{"num_hidden_layers": 14, "routed_scale": 1.5, "n_groups": 8, "init_std_router": 0.0116, "batch_tokens": [32768, 65536, 98304], "max_seq_len": 384, "dataset": "wikipedia_en"}
Below are experts of layer 5 (counted from 0) of a mixture-of-experts language model. Rows are named router (the router's row for the expert), up (a neuron's input weights, with its number) and show model dimensions 112-223. Each number is 128 + 32 x the weight over its row's rms, rounded and kept within 0 to 255. Numbers have three digits each.
Before each expert's rows: a language model's description of what the expert responds to; "mostly gets" lists some tokens that are sent to it at least half of the time. This comes from a sample of Wikipedia text that the model never trained on.

# expert 7
It responds to: Years and place names. Year pieces and their final digits after in or dashes, as in 185-2, 197-0, 199-6, plus places after in or within, like Iran, Chester.
mostly gets: "202", "199", "197", "201", "198", "195"
router:095126138168134110130098114139130162137171082132202106109166070078134194087224182106103082130135186176149155121202125147122091092099145157122115136090114113139135111140151134090089148116151055127064095121135116124092203171117097151094172142104157096166143110169134097139143224125150171129131095083141019086112116052146163102120153108126
up0:115095180086139147148116109129134151132142102132143157098149089132101144121149181100131111203106193192168120109129132162146123094098179062068155144148187120121177099136113159108133122139154090146161051123135136141105132097210084145082145114105119139142057102167127123139117138121106138081133054130083122145155113117106096089120102092149
up1:113156104161135047145108118101122132153118114131090162138175114094123128146174077113153146108138031109096152137092141144130138131213135087121134190112079096139151168110166127110154110159154148099112137148185152145130087120011110145124125120138158150153171123178100144083141134080084146139163115118142206124102197115121184151138167066121
up2:101157108226123127070115088092155137120105137122125107126106122102123193135156133143086084096081136163125125098114113157085119123119097103124163148098118130107125123134149138130095127171048118096147131121137158148193187195172143116145123176065104136105155170119085108105129076161134119182067112140099094158106148121160096074156139109181
up3:123141095132184152058139093108111157140106095137108112119080108145141116136068157194093117087136150167160104140175144116091178078092103131173179082116198128134118061148112093123134096097099142146095108183120160094120160103128047068136082108121088129168129151073102142200130109076128088126082116087106130103136158165173199099126104151145
up4:150126086113118164108146130056116176150109082131144081133180116139169100122132119117139041133155159130139180150175104113165183165126113229199137104142152128127087088139164117134139145189124104177106133111110095095124152139111090094117178123095114152152190141113114136178102097130152177121072113190105075082093144134128145125072112179173
up5:128136130156105125111150101119159100107145139157129118133091093087108047118140112145111131095103180125140138162167126140088122205070111142091140060108146081133107094105090109173051120124113159113133134146145135076145189175136134098101125185075104153145153132097135139136109114168116165127111125117101131158087100099121124116143110136126
up6:156074153128153060149168138098087102114142169132130121105181115162137096152144099122152152119076081108095145124153150120149139142096119114146074069155065176139079134166179122143114100148128099115110176150120170160130129090083174173079153154121089133075172114133098164134130141103120128145155116151111128164018126170113159172184118164139
up7:145118143174135099121116089090115135156096088146135121091138119132169150079163129094102136130135126162051139139077178119128132066102072122108113165107152137116123107139111074131093066112125169134144146162255139146154133165115156091061162147143086129108127132153136132151155111165116112131183118119118152124071182086197192086069095125150
up8:126119100161126135088146145109128182096106118108088088117121126107105167140187154092149137091182140127133093152144175132029120186138126130179085090106133122098093109140112091031124116108117089142125134167106084112139137133172139107131144166093119125121118148155100116155133140084081132162152137157127056110080160142055152062039111133110
up9:143091117210133063115162117118114173153173120190125078130140083113087120129130133158139111117083063128144039131117158105153145128169114082145144142081081180174182215135127164085118159135137140109095185153141138123119072087112206180137123146140126140119154138138127121114140153159157147104170099142139112124194194115138113158135152204084
up10:126115199125082187088134048142118173126097123115167049164076129108165168132151147141132121085123171111101124144131136075127101046156151132131160196117091130112136150126123127123142146075132139104117159107129154143154127155115104174096140178174087114120141131104169146174144171099163143107144127132068113130149139133089126103077127054113
up11:072157172105131168123090132100138088135104146098101133075104179130119170113122174129146090110185049157139157108111140102211191100192215120129137093108093059093139132107146139116162111120095170178161174109128071167152097099102162156163149149171109136100117149158108107150157137118116157131140103092210129112166132143117140121108132118180
up12:042128151092119134134102180100130160103149183099182142117177158157109159117093107076142094135164115125143105122132114113104154087119136122130120106136121068085110107131122102082092129086168117187165124153120093130029125152162108159132154166129107118129157107120089166142155143159147197089158021141189137095129105146119103165145160107116
up13:055106084127163151121123108135088088095131114122116128099100184125140094150173103038161162123179133131131100139126126120072112047097120139100089118115164102207173158173173141155104126051155138101186081163135125110079145163061111148112109108166109079175087149139102130122145082173102129121170125099156104122156115029135165072099137053113
up14:131165133167126119098115088135071154105121072098139101110119145100107150113143154090123219174163149080120191111189102132141111128131197116170125150084142158179113145083112108103122151096125121160134080083136099075144117126177172170147085222114104086114145107135143143135094101129129107193108167123085049124121126116115150078180138150133
up15:096103122148123168108137074086183172126135056135112131092145135172112103129141110119093088132129108160124168151136125084082107029151174093152093105084155148103117137167165070098141135119090112124133110168147138126075109129110153083099124182144137119104160103171108197129113122192204147143112076129148120103092120122144099132093196120124
up16:060100201109200120108158132128095152131173181132129142098155164133111165143107095088165088079114060165121101101095118101167153060153162121097100083121168094136057180203100140119126167110143105062112089120140127178116147109134096124105107095186148083119072129196132179144158127107094154147152099107090163107107090127099077134108129070063
up17:118128155084143109151129098116070155138168098188107152167147064112112092150100125165106108108158075143158194095154101125126160136202196145127123204075107086106154185146105164152135147143083039120098125075159108135082110148177155153122207124144167111142132130105142160089145217150133142156082132139133169155155159145091110156102129113111
up18:155133067187114159158123125089125133104133084119124071112135124102139114160151138129141089082195087149131142199146136085166160156095099161227137138157183135113115155148175104124116105122122106173141143113139079101144159149140104049062128095117130120107135178118128153139119150078105107125063136142091109107091152087161175136074123125156
up19:113152164115150094141091072112092132119157116105138136118146080136123147073086119113134130145102109153129164132173125206095125142128131062094216124136106142089197107166124128141160121174130083128093129095130077141059134119088122082138111126167137150097149132100109234183134174099093119197154173114150090128112133094114125182138159095112
up20:155079150140167173154172144099122178123142095092137133095116119162165111170119088071079085099100142190132081194216130144121163147139162142162168140146138097148173168168200077113093125134091123136099131133134148062114122171054076126104111100117130145126091129139031139106165063111101103113101133131095074094140156103127125114084166138133
up21:095085145106144132110117179109113179199120176126137071122096145143099138152078127144143100162153073090138161129141111120158103089118113093082125096094179111142198107222151084083136114081120123077133136121143111132102083097121086107089107144198146122169072144169092184117144166132089108147171119079166150106139109108241130152131085138145
up22:142127122120102097136094135112148147116153061093126081113133151111119160124143163091123120079138116122169082138146116079087138135180162114115194140146146063128130105119136121145104156129065093097150135114131066117066138049078130193126172142061150136162105150159101126129164175198124117105103089117157071125111136134065125078112127124151
up23:135095139129169107126134113109105132126100130166138089083147110122162122108152129109136130126118101113076124128154171073144131088139073139103139148157076092135140150139125079099099076127098166131120213185149181152149125154097119145126144138144150098130118135155132127146166114146136135113134146150154141117092144070157221114119126150134
up24:145077172129157176130094084100082203129123137106157060052086178095150108179077130081081143178171158104135114102102092154122090188111163172148177119071176165154166095126151157154126115125135127127171152161119100047119178116157145125154112128138076112118144127196085109111134129081060157113106165156128090086093113117175187134164166157153
up25:122155115110108176140160106074133166113088124118145183046194120089097170131133158120089139094101129095098147134156151140127113126115112130180091096142085089093082087214053089056087150075145139145169186103141146055099122107128180113102130152140133150122175144151135157120115149131078159150173148150111149101052120071091154178104142137116
up26:133082119156090137069163067151115138172098175168125138172163146091206181078094182199139092119100143142138129121105140066099135116144155082164164100061096134156182199149115147138112098081107110098122167150109129049121104093183130147176187174145116090091161167120121110112123187213166150122136099126105040157165145117114164131120113119154
up27:127107127148176182082136130158085136118120193111159119106185122147099113088122139138083136169084129209102146110193115156120113083118165109127096173167128178106149098150103091122149139100161083150079087110108131173101134108104133103133116093162122141136179104129130136148112129089126124117086197139171096073121124134118123165140182139139
up28:126154148183167113129154135102090090107139101118106118131090156135156115127148138062123140076160108203133061130143143112093108125163088083119157073144153108157126098155113109138127115091136097094197155197163110092152151135113096146086128096117129111173100135170158156139169058154146123159177142098141154137146107079121115110146108154178
up29:105171209127100131102162102134161055173079135138150166117137142116122115112147124067155127112078141115139114113159132121188175136090172174136184134127107109136144180181158114120119125172162153152135179087152121136105142127118138130124131169104077166123147147155113119122099140111114200142131092119126076123147111102184141144146132159149
up30:166147169184168141182208140092161180149156126160123104136170062118123148176118150108080153149075122146140156140127114089142110163119156168075134075148130120098093115207180147157171068130165009130109097164157119130173100104155134097100138180150166134148131125175128175130136139153126098097165100109077059112080201152134154089107073177125
up31:112116127138125122159105160137125167106078117128134091109127188102122089158081113059122086179210117117121182109109115120127095087126173105111056130146061134129177126131109114085054119129070176157184139196163142179066139149087137065082100125147115140132156143149151123125113095166126108089113094133145173092137103108147134159093175115110
up32:128173133147190159113126156142130142104186176131137148091089127161140123121101073134139107164158121128118139143132121130084145098140142146106095184132093132109108161132157058133147140112096119125111135125140177181101106120108151128135130082144106047139092123132114136123223075139110097162210095094163031092093110153070106193121102052124
up33:124144166161207089156153078140178115120160113141150151119129098133092142092119084175140154152174131141171158142177132142124146134114126144149097056115076153087051124144088091078169133142102013150096128133117105097117113125157107156153151098096129151101140107127150125126198167104117087151140132102167062113088129124125147092130142140093
up34:094215117133077145069181120120117145182026084134142120076149108205132133126081120087108084107140176144128137118099147114132091127168155152172177028113192111167111146128127119141106097117123111134181121072116086082146131076141136132137103136184089111110146091128147135093152098198122126119137128160146067077144089130094147107072109087121
up35:123123132105117140161084179132109157153146149140105093092171175120133149142147143167160043125115090101126127161056154112160085070091147103097099120142192121136153231127097111063114095122134138115142118147138141176120134121158132103086112041146046086144083161248098135144112157177111177111183127152140147113082129096104145126080161094114
up36:161159085155115181150192148059205135147150109119148148140150144155104116133118084127145119134122122130147074135170117124164175139174118226156114096100107126106129140157185112146088134134127091110083118119133106115121160174132127091157170117125167114141116116153076160108226149181080117134106097097122109141115115147153110162125118167077
up37:151095144134117124120109123117120154125120178174138147135189102154112154160096134106127098131135092103116149149153105057135105171105097181168147090154072098181115158163101106108165108147143095129119113089105104141215113117145199139112119097134169156093209154124122182138142158177084125139098081153135106107111200176110093122170137177140
up38:170127152096110074116066138147134114137089109149111163144070171091151124081075124110108147156151144131100144121096099146106177165112167116109165238185129173120161092097190118139160066126090135158129118141138115131103105119123136141155166132064093135123141145112126116210148062148091069132106122124174148147128164165156093122094117154189
up39:064170096082092133125107105113162091131123114151208148123160140166120123113201117135141162146141085123096140155067160096080142075111084101108131133058072129153136084137144151146113110074121094110100093136129161163068150151076126137162110144121087139154116170183141141183104147173150158114145158085183084111129118103127139114074159084113
up40:066118134131157144071161131162083173127089102149128189119170119141138171068070141133097108140176168153130159119212123140148131125110132153119179098040109176131115068129144147163148153083129077153138140188126131145170155134092095136111116161103137113099149127093067141135110143162123153144200151167076149113132125143145141150145138138146
up41:093143153111179077151113138164097082150113092131090102152100099166135085110130094171210180111114070124142119124138142108150110085161120077089200122097115172121140206119182135122093126210116148111123165170112166169139095111101103120104107152055160121150129104083118127125128129109142089165214114105089165153121215032122231140075184124123
up42:084166123176100045096101152125116091148159120134119153129134126124106173037088118116100102099049100181145160145088137117070153110160092129158162143086162132100201100199069105104134116100103105092129119138133065151106180058064135140131113173147128153089172106122083108113190171102191117190134124096093128150096137116111177173141119079135
up43:121181097125159071152207121134159137123147177122097160167083070145094190124119127166082122178120149173080131124125143106105137093174183132047099057103163131145119127136085084104079152125086063174053113139181161149066105137157170113123141126137166124063168091068150151112172121112169177172148112083136180089131134159120166113115122131111
up44:072151140177144161166094146135126098160158150095131122097221111121123120164154130118174118091126036186147104178126188128077083125196077137153125210108136164093142128106163143108158130132166075152080135106138116100128153116060119151111124097107145105118168098133094114124098110096145122153154126083123103088114119106185148118111143089134
up45:150170082128170130117100130098200073145177115146126101129127168192128152125128153107112174127097099164082125141118105137099108131133087068099132148128098073185111091180154132143085100158112132120115198132146115062144091129162111150144107094124121134109106133134105144157212118014038108183081074157139060074065162149111134060158110150145
up46:056088119171164123130099105142155148126163080095117089157171078161117169093129139129173105122138050113159156131131136108169107124123085081105105091130173108095142124101123128119092168165124103107097104083148103158143136094117138172119137108166206124114124147128173092161169178101119140155101130106118078116112110124139133097122125132133
up47:123181096123131106169116160110142197132132077125127097172101126182149178174067127120138138157175059129154179171183144164097171156130116154059145093130125130125084100174209110110118173160089125149122180160118098127109111130163126119133168111120153139130132137155104207107143142103125160139130088100137090177123107119152092070100181171138
up48:093109175104070062158177155131110161124112155129146104144163165159148136153175124075155144098043095176143103142149126095137094144089158104103154064110153092141126083159137146118159111154159081112105131179173148162125091117086143133062107129114138113161191130147119140203107185090134192179212155114119188147142114117100185117097121140138
up49:104187165095098098110095135063085132168122114165130129086144157118148163112162132120172096165148048127094204147080143112150129109108161049129111190133057141114113127234091131106107142094085134124165191091155109209119130140144173116144159175071066155133127163144143116137078132109148188135116135168174120113122116133148121109121189159214
up50:136185100141151155108140149114138161141166099093150085134171147118124206085192170103127187131096119122167161194148142132131111089120103117139115160118100099104104089136108065086120131124117040157115140140131116077123179163134126147125192152125191083082127133161103110100155185142064113214127153174111044120087133105109118113123059158159
up51:144166161150102114093155123080110153066118112133092095065050131166115154176118152097101143058098162150148089127156142108126117139166142145136172145135152093147148131127143133129074116160100124161110111201136184067126063102144109140127131114168134154101125137134154106152176093115135154116115079170129123152023136147067120182137112159100
up52:151119102111086136074229144095103114150144146123140176085141114105080145109101138163152141130154096128099154092140099085104095124159198132146107105100126144148077149100134152145119153111122078125174164098124108077137091184133089115125124148169103122125102120101126138180141147144145159154121076149123126128138153089100115082143196111095
up53:073136149168102118102123163113139166135101208193085176132145164118090227144125138192184097091116135150136080127114141143089126143140123080103139066120129073135189081160095120084116146095142130109127150170127111151144159077130168107145160143127089078095111135137122103147118159072123188123147130124188117068112133170135145213118123126105
up54:202081125131122139135083141122103119097095135108134083147171097116142066098142110180117107137143175125132138125120124130106103125104109128151151188078154148163144119109142135107083109151127132139125107108107101133153137115117109121101180157109109135157147059070127108098115108123126093129106119110109180117172146050120182175136049202134
up55:046105209063125106107108081133143150180146098109110161071065147180118198112167080142168124152137169122154102124099098105062149100108133086150146113108145111113151166143060162092091124103101180085094108118104160131084178147144122088175097122141083144078144154107127144156157150117134154149100126135108205171124129142128162131097146099121
up56:131116153125072068149115166143079133101085123164094132090066124129158117151134123157112140132191168126069133098100153133110093116120171129177126143110168149156180170104105156122091102070127108094162158137101142157120106114124104171140093125142059097113066105118107137136126092049127099107171156151102152145161139088150100145135206130181
up57:215079145171170100128154138156128123109084158141140083158197218103138082121125133068150196148114154099159106121121116095168161147165095103126109110141184140133101097094134111146124136154134138133146134121163155050153170099132129102085153167083152104128192121112128132136097166129045149149122081157067169078127139137095146142089113148126
up58:149205105178163116087174158142094104127110116118127169114125118147052139125173090062139209126142136135151146115145146160101133127132163113159122143068128173134151111123110110148172132097144063181141088116125137126162134169085132182146154120116190162145145140113086111111125136178193162136149156202132076131150142133172125150113146111084
up59:085098167174131147113118151112161152150106162135169146125170120176116100082074133176140113137136107158072062157156114113146101118114081170123178178121163131137136145138112127146139100100159109104053128082122129101143103070174158096127129129158116124137157151134137139131146120161085128161178149142134107160149109118103123112125115119125
up60:102085185122153124122121177138092151155134139121127147122185104133203142144097138123125055142163170142142176163144158154188178173062168219149103163109093093136094097095154124104082118179125122130129122141103110160115155181097114140120164114104118150097100157155091125119110141160167131164171137179113104124124101171135164153143104116163
up61:125203146178123142074165075109111156117135120133126116086074156124165111082146144126108090068069156132141064146157163130087092107104141187119174102171171071146123099171124070119129114081126138141137158214145122049152131095093092108054147095105115101138093140189100123155142093109086088120158131125122110125071169039112167118109111154112
up62:096136129171126159145121118157139128130135127142160150117184054136102141064118130150089130115119162115125130161122150112129119118098036109181166173111093182136055098131133121169117104075138134101067111123122122141150109081142083163114128123149166068143159134147143128146110192203141093085153127059129111113100137135172132115159126128106
up63:198107127154140148135102108141131181134078115152143147111134143148135135186121108226097145225136118085103153158123079114070091181101144184147160166169181113097162122163079131162113099145152085160072110153142123109128090151179120105174094129123118121129102131176160114179117136161137121121163148143091126112109169119091178141086087152095
up64:135098148141080170129123118163169112124080110141165067124100154115126105115205130160088096094153086102104112125134146065137122115161088143115141172108097146221121144163131108106136125095122092116084233115165163133176170105078149131109135108183069140100084133171136099137142159049177169172101082113109164080160119116153112089082142152138
up65:127126162188123078127199125138148175099147129124164134104161133139147139121160133100099079132137146112116092104132103107087106138127121109102158057112168087129105121182109125180078127108120120041203123177148101023118184119125091146112142104137108112148111078147127197155161091164032159159120073117129120146121117047107122118062114185155
up66:116177104126212119163138106099112065183138151190124145144124062170119104112161111127114115087161128161116160098140106145121110094114185115120101104069085104116084170146111098149116143194086146089149172132124226110165106133120155101093182111085099118116117131134107129114147135084109117165131112106163060152030145168105126109131110115115
up67:157177145079178118119142089139108121111155134159123093065118100141085131116124099138128161152142080105106145132156101146100100072158087063112150098084077152117130188195181103150123154147109150175106056098145130178040103110077095138045132104139177131105140143113147132136129135107141135117149083120123078129109161085102136130130149103113
up68:156141067151147152117127141153023123120125110187109111131126140144146176102139145077107169144138169121144093110135130149064075154145083147055166121172153068149154075080135121147107136146127127126139126169143105094161160119110123156146128128079090123164106138165150116200103072149119131146144139108157147134117134161119129156118119153199
up69:174110151154117122126160114126090134095117085189084129122120107114159114117106167133000135176127187101145165089147122120122152122161159132162155107148112116123151121171101126110087135166082116196118094165120121035157126111119099189111142115110116132157114072115167120144126094109095174132127120128068128129166109106096112165152138117136
up70:151113146143123114104141094079122184131098129115140106112148083118136142129102169081102114160169156148076141142135182141147142130122161114101134138138113187132149178146152075142066085135091118145170170182177157126156151131080118083031182173145104087130077125163149138129208114133161142169134122106113128106068139058130157148124160105142
up71:074108161087158114093106086140104078111186136162089153077184156080126139146117100182117124147049096106113113126101084129137118127171136141151129081138142138102163140118204161095156124103132141120067193127181147136102120076179109065124129127128112131114182148140096132177079136098129179158157126084156127123083107114149079125108155120123
up72:137125124144112121114090113149171155088180107070134070157152109099131181133183172191136127092080142131180098142109104114084109132140125105073117160150093091103105121117112142134127149157056116122142116120111112077143145127183133225102191077128130081123074119111147131112114132115080118146084118078109077172083137117099107092155154168087
up73:193168122151102109143140151103122107135127111146094060119091185115154154097145117103119201151153150166156083135147116126162149113125098076101198187046102112116091095171130124143129169156105102191157099116123100144153170153094123174091156121066139127136111128113154117131131159155110148166119141191125153142183140114133096159164101172154
up74:146070111134128157094165139148122130145067140146143147115182074144137130108103112094093123112135172156124199146217095121149137084158151095121160140157120173140096206142138156173142146106154083168094116119131106046194111081159111128120120188112160093110101098108135120136109130079151087078161097104110092131132149099106121063126181131094
up75:135083168140143137173082113108152190116131104125144133064192111141085147125029122123118091161112093158115162128106086129137176148095155139115107076132170114113170083141134140116099122108141145097180089147119109091088187142148130138116093089102142154094169104138168135137090103139041127128089123056135095128139122106181112121141134133127
up76:147128195099138122139153100111083151117118140126135129151126138147129112126196205134156118123126137097132172144111166096085128148124130162086115066156097119095124118104194145184123087092112127151071128104120156160182139114110184131137140154111108106086075168138117120172118139178141113143118177130149130169168164184145232089094129159113
up77:136082112114135154124129113145106147126132133187122133141121066144103220137134177106115119160103141145073166122151140151113099102140150133118127156093093134079175137218171189115149127091146087137163091109129141198147097190048146116096126089169103109128127127130119141138162140153174157118125172165192073112129119119126128133165115038087
up78:176100149153103105093149164108146150116092121113106073089136113140126182188160166162171154060161099142150111129134130126063147159141121151141118098143174114122054108115118122030133108165111106160151117136129140107108117098175122180154130118126138123131156114126148133132138073116118132181126140127164173132052146155134118115095166166071
up79:063147147099123120127130100142125101139130157098141126158149078118101217150140237102109080138131168139147148138116177141114132114136217140073141153093135105136171128144092137094124151099108083155106137116117144177143126133124173086167132142146163159151075132118124127133171157137158151155170138124113155157124118148099155060124126087098
up80:187174188137138160110174118134040076143093121176107090146147173114106146102132135088144134138139107064122139122092102142159092127176100116153144110134201157139093040116151139154181126131081152142170105114164104114141107116082130165133175163063114150151162102086117118181059101126131162137149129115116160137125149150158167115061116127158
up81:102158163140151168144113109135147166108134175160134114125154177131091151184161165137094142107101089139129187103144162128090109122155171160114111072131140068111139151194135126115123142103100139149095148102198142095122165103132181122129136088150147143116102155166120110138189075086133124115155072125168140116114169097106120159115102113118
up82:147059200142125128132072130108138143174071147117133110128095180110151086110143117163165117096075062139134087118053120159146107151140103094100210097114129106118174158155182135148084123167142155042107141117161201111154140085136168108124171111110098093166208131102130111127136184083118112126134077161128152117149147094149149091164122146142
up83:084132114205133195170106113111158145149080108092139132151132141121119174081140125083117122130080129188106139144131140173102097125114161172183162163088154137106082123161133151062122126132123106104137153089143099112175157124136161094119124147150149133116125129128097084128163122113155098212116163134087078055148146112087194105163159100150
up84:152100128163172108120200147114166099186113185146128144128132100127108154149146106083172075063154120146112090114165144127124154125124058154130083069138168109114110215173075134104088130153155162121122132150143146134161138134147135064036119140115075147082111111144124123110174090140081150133136100159062131141088105151122106101140119147095
up85:093060185121106136099131114099154174102079117128158114126120157104204114166112180077131087105188132108110178094161123112155180105085146159129103096123184121166146134138128111117076120113132143131201087197140128135053147067152117100042085175172117141150152144180076112134139117090082140099110063160096129060133111114088133129108103098198
up86:104113100149097071097151185124096127138111086086104089095066083105137166157179139143141170067130191110149100138201127117115121161143130112113142151138131165185073165080108134080119133169117128170099113134098118111169123094148106182133134163155182103080133105145137122144117105135189131144168180075126073136112148072094144082126122128115
up87:052105113153098136143109073142130110164122163077162167139128100140153149143108156109129050066169126144113083189163183160106185113090125158108110145102092146096110140161178126121132132111139104142127122115127151145137159134148111131131090106094152107092128099111074163141126101130148179084111117165082101128099145146110107133099145092144
up88:113216121105133114128132151108094097128115151204096083147103095118131155117088112137091173124104066218096158118142123140157113094175157131114145100086096117120149121094234111121118138138107115128109138139145208167144153126053081098080120139143104153202099128096132127132118094082183118194154081119117089108095107129149093095144074075140
up89:120148142086157116101125068130107124126081151134100120049148104131091158192098095140125133155122067134116133129129105164092167094156177118176167113115090164117216121185128061088089142142100126118137152098127102191095131143112134128135160154163092161095193105121094155111102195109096146121097108144125060128107123068148127125152117065115
up90:178133075135142133116132128116048119120143100185117137132099151115150148132081149098072167155159198130161143134157111153073133138212190087130149157031161129156107125084074127115091167155081069121093101110127080060189130083158112170089140151094152089125124094135134138131101138091141138191128158077074082117109148102100134103146076113142
up91:060164093177127153092133136163167110103164118140172150150172130155099166106157104177083083196121194164133183195086112107110119113132141128149076176088154138134093128153131146107158139113140060130077122085124135089094115138116098140104144154134126113074149170119104143186113195123159188115133112056124069082164139114143111105108114112079
up92:082093126122151127140136094122135135136109122079132150143168099150139143102175173138145073175155135142155170166144158147134105125082094158087117059112184112121079109124112152138029106139142103076118100134116144143140133129181123103132109120118138129171101109145115134194159147215145099139134142120123110131136092150140170085109116176086
up93:079120081097119165137094141129167094120078115104142129103180107133195123141253108116156146108144122102129145111143108148130161100094082185158157142134064149118104150145103143083109114106130132122134097163110157173112193116084160138159144126125095072188113056121154118146113113107084176125124142141184117153179141126116144111128149088151
up94:099150127158158113123170089144132134132143095161109072142149046136124204107142174118110137145111160119086134145197154168175123106146145156132127158056127133154179122185191138120155124112144120126141105117149164130162096155121146144135103093141154128155105186105065130136127124187140141127188137158133061101201114197113160143108119124075
up95:080129097150115114109077131129126086123092124167141135124122145142114091198144077190108084116080119117136121115128188135139153075148136062154151079091124105170183181134106096113120164112151168082128211192149120142108121137141139118134145142160095049176127173137090127129096169109127167120207120067156137071106084129112149184112102111124
up96:085144151131131145125183090129129163112152125164152117111140084143151193108135219121066132143058207188070156125170138093120099141139155117126138223073130106173128141160191150080114127089086142139152146126136197105160124158108143160128148121157136135093128124088093109143149125140123128196146087140139121079139143134102152147105163066115
up97:071188113091114141163144142122190127178117130119126153040130060135135138154149084193137112124160118171155118185188146125143183093126117128139129182082114140091106195176157118159120153163149126159107128121092121138126106148161133134128148152176185088064097143118121152102149149141154121100135108120021129156108124056121143138124134104134
up98:138207087107164146161124079149088108162107076191124112133089120144152112188083114164076169173111083134079187176154115106059149170124113066132120129168135052121104115152134130132147098117165032162107138126127120097167113151154122081167111095127121132130125091124122148184104140172098162154099119138091086097096179141110127087121081158114
up99:144123118153170093133167089105154064102109123143178124099145105143150170119133123131142118148141126138077115190134151041194118138116105142151112150135136088128101130131128050095115095142079121071150122169180200145137157209092117129125198149120148091079114144170151170169180090173152113127137136145164134087104144080174191141142105116136
up100:145131184193176136084138054141144107163143124113133106144135139111145160168113137066144134088176123106130138118133143113140106160183037161095111019152169125150081091113173106154142144070102139114121146115167111147176183105069104129127115174098114087136151099120076135154073101138098121173184142174134140150125137142125123081106107068165
up101:163058159142133139174130135116130129147118154088152085148188122095213067130167161078162139140150153150159139094116117148140118129121116150156032079130149165096136124087185139111069132104131115144155148163112121098162160117116106125109114163151087106172212097088138125108094144120157092089145111159128136111119096135156192123113096152193
up102:170104150192114149126097111084111123125098134138147088095167125123128124120122134140086145115164112145052141185166137072158134134123107131109139108099148118121144110173207086090122018117114129096168166185189140133099123143093126118112173132130091096129115129128081176180119129174098127117151141134119112061102165139151152099103155124187
up103:140151185132164183120151117123101162096192129124121101159116094130137137090149131143151157073146142128155117159147129161122088141044163161154152151139078137157116072116150101062157125155147117155094173127113097075170106172189150150139115088181142093118104149135128102219201124071139150149172162139152109143128186114172119130108150177105
up104:077106135121135153121136131111132216118126116166161093177155140148135168083157235098150137157111203106105179117176151109108081121149138106103102178092158132190133126139147127105086145107121122111139136159110164110143161063105133083090114124145170125124127157106128126154154122154147138208150091143137155018118098138081142136103122139137
up105:121110161133146059098157123101113118193125110185108079126062148180105141153084142125143113105081072110087143110095114108088132168152152081137209104047132145185141203208117142135121137098128083125054143113136133060144144149122104137195094126149122160135070102165064120102162132092126145140157131173106121181120176115074172112148091156146
up106:104133154125141076093107074127098130131130104105136157131105152143175107138104108144122142215145127112133136178190105154130125125091126136094130152111112128174071093128115120106073155100113167106185183149106070177142138154135148165143126155145121146080137155147093160117123170144076204170192105124142071128086084155092138119153132118106
up107:147170161147118160128101117093165112155151113114111060096070156121112110176094142103136158129106079112157092183144102130165124145066078043115157092093127127115126158114115070174141140145146111159166152117149109075113122121174120107073127162151121126075155163124144205122104144061091143135099143130115072145042086116131110101128126177141
up108:101089151142134114092100156145158084138099171084103136115167192090165151138133175101169123122184114161139117088098131138172164082111088087108075154175141091104143180116082122063111133152141200137149163114123098158201153128176154137087124142153043105060137180147178131151107119127138219147122138132130119123071109133112131118162108144138
up109:106103087146081120141168091116190123189144163184136134130152141184170133073135125140123073120103141115114154207154102073102134108156130106090131140069074105123182129163107137077106134138135094068140176144132155097086130098136129157123098135172131108092145144135122249142130183154133160142175090099158096151043105151112172134124143108113
up110:136145120149135125179109166140155161121088108132096112109117185113145103183080104142156110153116131079141106139113123100153118117173175088082130110162146114123211086176078119091068150134102153149127136181136149165114162088126156051096136099144127128134112120120171114148103106180074151078146085109150124083142128063105126187063197139108
up111:110119127105112122126088162129125165102133101084193150071114063108128121131157091097136196069125128168119106137156126135051144101149071126071162101149099127140166091112114135137148158090158182167149076198137120110083164150103107172132114180120118099158178084139159126095132056102124169120124102053125113136145126107134142123122209105139
up112:137160154233081078056155087123121105190144155158129143131118094153086187104161141073124078055143098125105159121099144192156088115101119128127102158111196134192116139115118125108125104109107059085142134088152144163185196126129173155142114158080092118121173127148099123121129051166145120168133163157138126123069123118141118137139060091121
up113:057130099173051124122083156112116180116109107158139103132085130138089140124162078116077114089118081174090146137117148138047094126104113110135166135060135161182124115144134124093078132133141102114115127137117162175158169114086148173154113120151101123115127106097137086129126137049181168166144141118115088073138143035169102162110144097157
up114:112057133140093126136100147084120119115061196133183083137152130104133089104099118103106159123107197155132100125153121129129137140136100095124157094066059164117160166149166113143082130158137158092104109171131173068139153125152187126093078188087147074127169111141116122115127183082106108116145127113137121121119129143159124168160132149128
up115:171105101162198125137193126112138097166133174116119144128197107121103124178116118089096111109153111157137140112210144116116183131118071173141071114110115120102089190186066104103108157172141130148087165102115107156123144169159130094089139186072119128088129153119110126083152140129133139136142137131052089121102119150125123111121120148084
up116:083133164225163098168183146109189082135109125134104131114089096162118162126124082094112138130157140140097144196145179112134117107151095129165079125168149074079145147149093114140101132187136141149135135121136103115108121146126134130110104163103148147059099158170105160097203125152100150158158106089062098132140120074114153099100135079089
up117:133093105075140122131067122172095082161116190149126102133050044114114140122168113137163107097156064175084151116132134149154137127114141148099143128150072126105113134108152107146127132151111173183133107139141167196119119146062181091127163123091092150140093125133120135120159042147134154160134094150125144113081107155101095100148162096131
up118:116121153155096084082152114140104179139145124162180064106168118127093117190183200126122095119077146084134087136101125102162136124131184125160158153124094103149184175199115148075095092135120126128173127132138094136162151087141172161164135152118075140101160164181174118134107127125095148142143133112173150076110125134066167159178072164129
up119:119169204125080128100191146134096118156075138189100073114065109118132145171099160143114054108105134183082119111116109113103109151152110126167125230108156160190133102131085118183127097152078133158119181170111134147148103149076106169131126086169150170135037111144072115158192099120187113155142159169103151130154158154137131118146145110099
up120:145173172094192151098151069136136144151156123086128116134178103179119141153100075130086171156107110160141119166154106119095153121170131134154194092135135152078212155182130078120116102083090089118085141145134146086154080192136135180164134091132141132078123091140099138112149168129084113133157109160121086150163177155111088062167149073103
up121:141088090190126127137139157087176140125167112124142123141137151132109131104149126170143148089125142123161096152176109106149185135158083188155160143123158186123160184129149099126167081167165079089089135160144117112151143083194080126114117145089161099112135122162142125131143116135052106190120132078128094149099137150147148122135136186073